Below are experts of layer 4 (counted from 0) of a mixture-of-experts language model. Rows are named router (the router's row for the expert) and show model dimensions 384-447. Each number is 128 + 24 x the weight over its row's rms, rounded and kept within 0 to 255. Numbers have three digits each.
After each expert's rows: "comes before" lists some tokens at least twice as common just after its tokens as in all text; "mostly gets" lists some tokens that are sent to it at least half of the time. This comes from a sample of Wikipedia text that the model never trained on. Tokens count by the router's weight.

# expert 8
router:118123103097109142111131112122149176127130198145136204108127100169152093137172113124156109084107162117098118097180106112169155105130069103112084107071160144148120109162130122118148097114152120
comes before: "0", "9", "8", "5", "7", "6"
mostly gets: " used", " south", " Jr", "2", "1", " north"

# expert 52
router:083121090133128090099159150125121159184127149167118142116142137118151162151148125132144101134127151124091100095105109124133119129129084150104111096146131157143104144118134158116125107130122135
comes before: " of", ",", ".", "s", " in", " and"
mostly gets: " Party", " University", " there", " year", " work", " School"

# expert 53
router:112150084120152126101081118151090151121110148128147136137108118128122099093148130068156114116141155107093108111142148126164107095139111143104149128133111093105136139145123172134120102118110124
comes before: "s", "ing", "ed", "er", " (", "e"
mostly gets: " station", "ger", " town", " River", " Green", "field"

# expert 17
router:151129139117126106149131125137086098107121090150155110123126119162152117174148126135159111088143108131126112112124148145145142129131129096109145134171143130123142129156129146122192109113093116
comes before: "\n", " The", " In", " He", " It", "=="
mostly gets: ".", ").", ".\"", " while", "\".", " ==="

# expert 11
router:090142146114093089110140103160093170137138136128122122087099141176152126104161127148128109107121108125122100110119097088132092133106170156116151103119123151128141104131119161126133108118154126
comes before: "1", "2", "3", "4", "5", "6"
mostly gets: " (", "(", " [", " ", "{", "^{"

# expert 3
router:117140147147139092116156108132112153136116144141177174108110121120140115104126061142151140131139149137119131102131118129130136120120119162105123130130106117113141125148141072120145114113125117
comes before: " ", "\n", " —", " +", " −", " –"
mostly gets: " August", "---|---|---|---|", " October", " September", " December", " League"

# expert 61
router:142111137107103120095144144156109129124111089132138141120118115141131118159116086115171111102117152134139171104117146141111133109152106171121151133125146151150159137146106107152171109105114109
comes before: "1", "0", "4", "2", "5", "6"
mostly gets: " March", " October", " August", " May", " December", " September"

# expert 2
router:139124106067113068099150130144144148134127106165138161121122155118123120126164099104125135121100140146124116131150112154096173109141173193140153092104145144169104171108126138136184088125123110
comes before: "\n", "-", "|", "==", "The", "==="
mostly gets: "\n", "==", " ==", "″", "===", "---|---|---|---|"

# expert 41
router:102124118093113119122136136141095167096118159101100127094105113167152071149161116127124124101089156115088112111129094114165126114137078093127100097108150156157128101116115109126147121126118087
comes before: "0", "9", "8", " |", "5", "7"
mostly gets: "1", "gger", "2", " Con", "tag", "plic"

# expert 20
router:092147162116095148106131091130132121144103098105105169112077135096145161108117146132104114065146112159166137099137083143148132103187100108120173133097141149105140114095131093128127114092107118
comes before: " the", " to", " a", " by", " in", " that"
mostly gets: " on", " had", " used", " released", "ated", " have"

# expert 31
router:108149115126129120088150123092120125110078111123102131090144122146162124144151122136170097104110119129104134121145154143114148113146091193071173119068142137169143142136127149128139103118108151
comes before: ",", " of", ".", ")", "–", " and"
mostly gets: " Man", " School", " people", " who", " years", " each"

# expert 29
router:108113084077127133093124118164085152142099107126097164115131133140130142143133144094151114119125131173129106107127087153148070054154111154109111135151159146131139106108140090112102109091076139
comes before: " to", " the", " in", "ing", "s", " a"
mostly gets: " used", " where", " released", " became", " held", " comp"

# expert 42
router:158131113109132079100141115127104182133102106150119124068131128161141077144154101124134135118156160163118103119145115087110140108119087141111150132111108110167128135161144116122130093095126138
comes before: " the", " a", " York", " his", " States", "born"
mostly gets: " In", "In", " La", " San", " Le", " in"

# expert 25
router:118112131144102129097126106175138169135070163127107159120170116138149119138107108145149092135170113112104145102136117151166149116137097133114165109156097161101116170138127139116102107102097137
comes before: "9", "8", "7", "ed", " in", "6"
mostly gets: "born", "ev", " located", "ov", "vo", " based"

# expert 6
router:119115118131088103097112147083059125153093152116115134123131143080139119123107107112134068094158110129079146119142088135145158096155066105109116118108147100133135141129172094117141103119129136
comes before: " |", ",", ")", "–", " States", " ("
mostly gets: " United", " States", " American", " National", " State", " comp"

# expert 40
router:103152160144105073109129076120095151146142121171156134106093135162131172104134085130096104139100125127124168130136141139089118109077125123115070125105106178124179155153099127155132122101170102
comes before: " ", " a", " also", " not", " been", " be"
mostly gets: " was", " is", " be", " were", " are", " had"

# expert 23
router:087132148130093124104119145103135180105161135138189147111096105144119124152136144116167120100122122143122115132135117141134133138137083178154129132082148112159151095127119145113120115115145114
comes before: ".", ",", " of", " and", " in", " were"
mostly gets: " S", "z", "es", "ers", "ies", "S"

# expert 30
router:136125099114106123118118123132139139141117168140158128096130124127139138126182073106159116105146136125110145159136143124168121099133072158066138119082112152116116157160123095116126078089101124
comes before: "0", " |", "9", "8", "th", "–"
mostly gets: " two", " all", " three", " some", " many", " several"

# expert 49
router:133138098138114100138127129114077121147093132125168147132142118158145124155128157066122140114154139145139158140161122109148138113115140154103136103181119129152139151130166112095129088119133119
comes before: "\n", " The", "1", " \"", " In", " He"
mostly gets: "–", " –", "/", " —", " un", " −"

# expert 37
router:136109107089123093093157106076135138119151129103111091074067116089124125119122148161147130119111122130143167106110101120139158111099133122124151113104089126136116136121138127108156093085138117
comes before: " the", " a", " his", " an", " its", " her"
mostly gets: " of", " for", " with", " as", " from", " on"

# expert 45
router:131120147117168134105136092157065137140131123132143163094124123106138118152148132116095150113150149136160112113139111110155167084176124089092147126142127146145142152158129179100150115097155146
comes before: "s", " of", ",", " and", ".", " in"
mostly gets: " his", " its", " her", " being", " their", "ness"

# expert 39
router:119143139113181113116154121124123137152100138140161141112145147117137093166165127112160104123107101141112120126158114132152105102119133159099147130121140106157107139135141154139128115115106152
comes before: "\n", "-", "|", "The", "=", "N"
mostly gets: ")", "\"", " \"", "),", "}", "″"

# expert 36
router:119123109112135122121126107131103166073103149142137115110140095149204113149136100121186128100154149135104145109132131144123128125149078126118182137092116140125139145142126135128155113121093145
comes before: "1", "0", "2", "8", "°", "7"
mostly gets: " These", " these", " some", "tha", " certain", " ESPN"

# expert 22
router:112132133095111122120108141141102147105108180101142154088110157136172092131137155098122119141129142109134084141125125135130094119162122151104150108163072151145127151141119150149072114139139094
comes before: " ", " \"", " List", " A", " •", " The"
mostly gets: "|", " La", " •", " la", "=", " v"

# expert 28
router:113124163116124124095153163113118148156119165167138099141139156104156118128131093158142124060121123147126136123156128095177099089157116177093145118101098112129113196124121103097135087096068144
comes before: " |", ".", ",", "–", ")", "0"
mostly gets: " other", " three", " million", " several", " five", " third"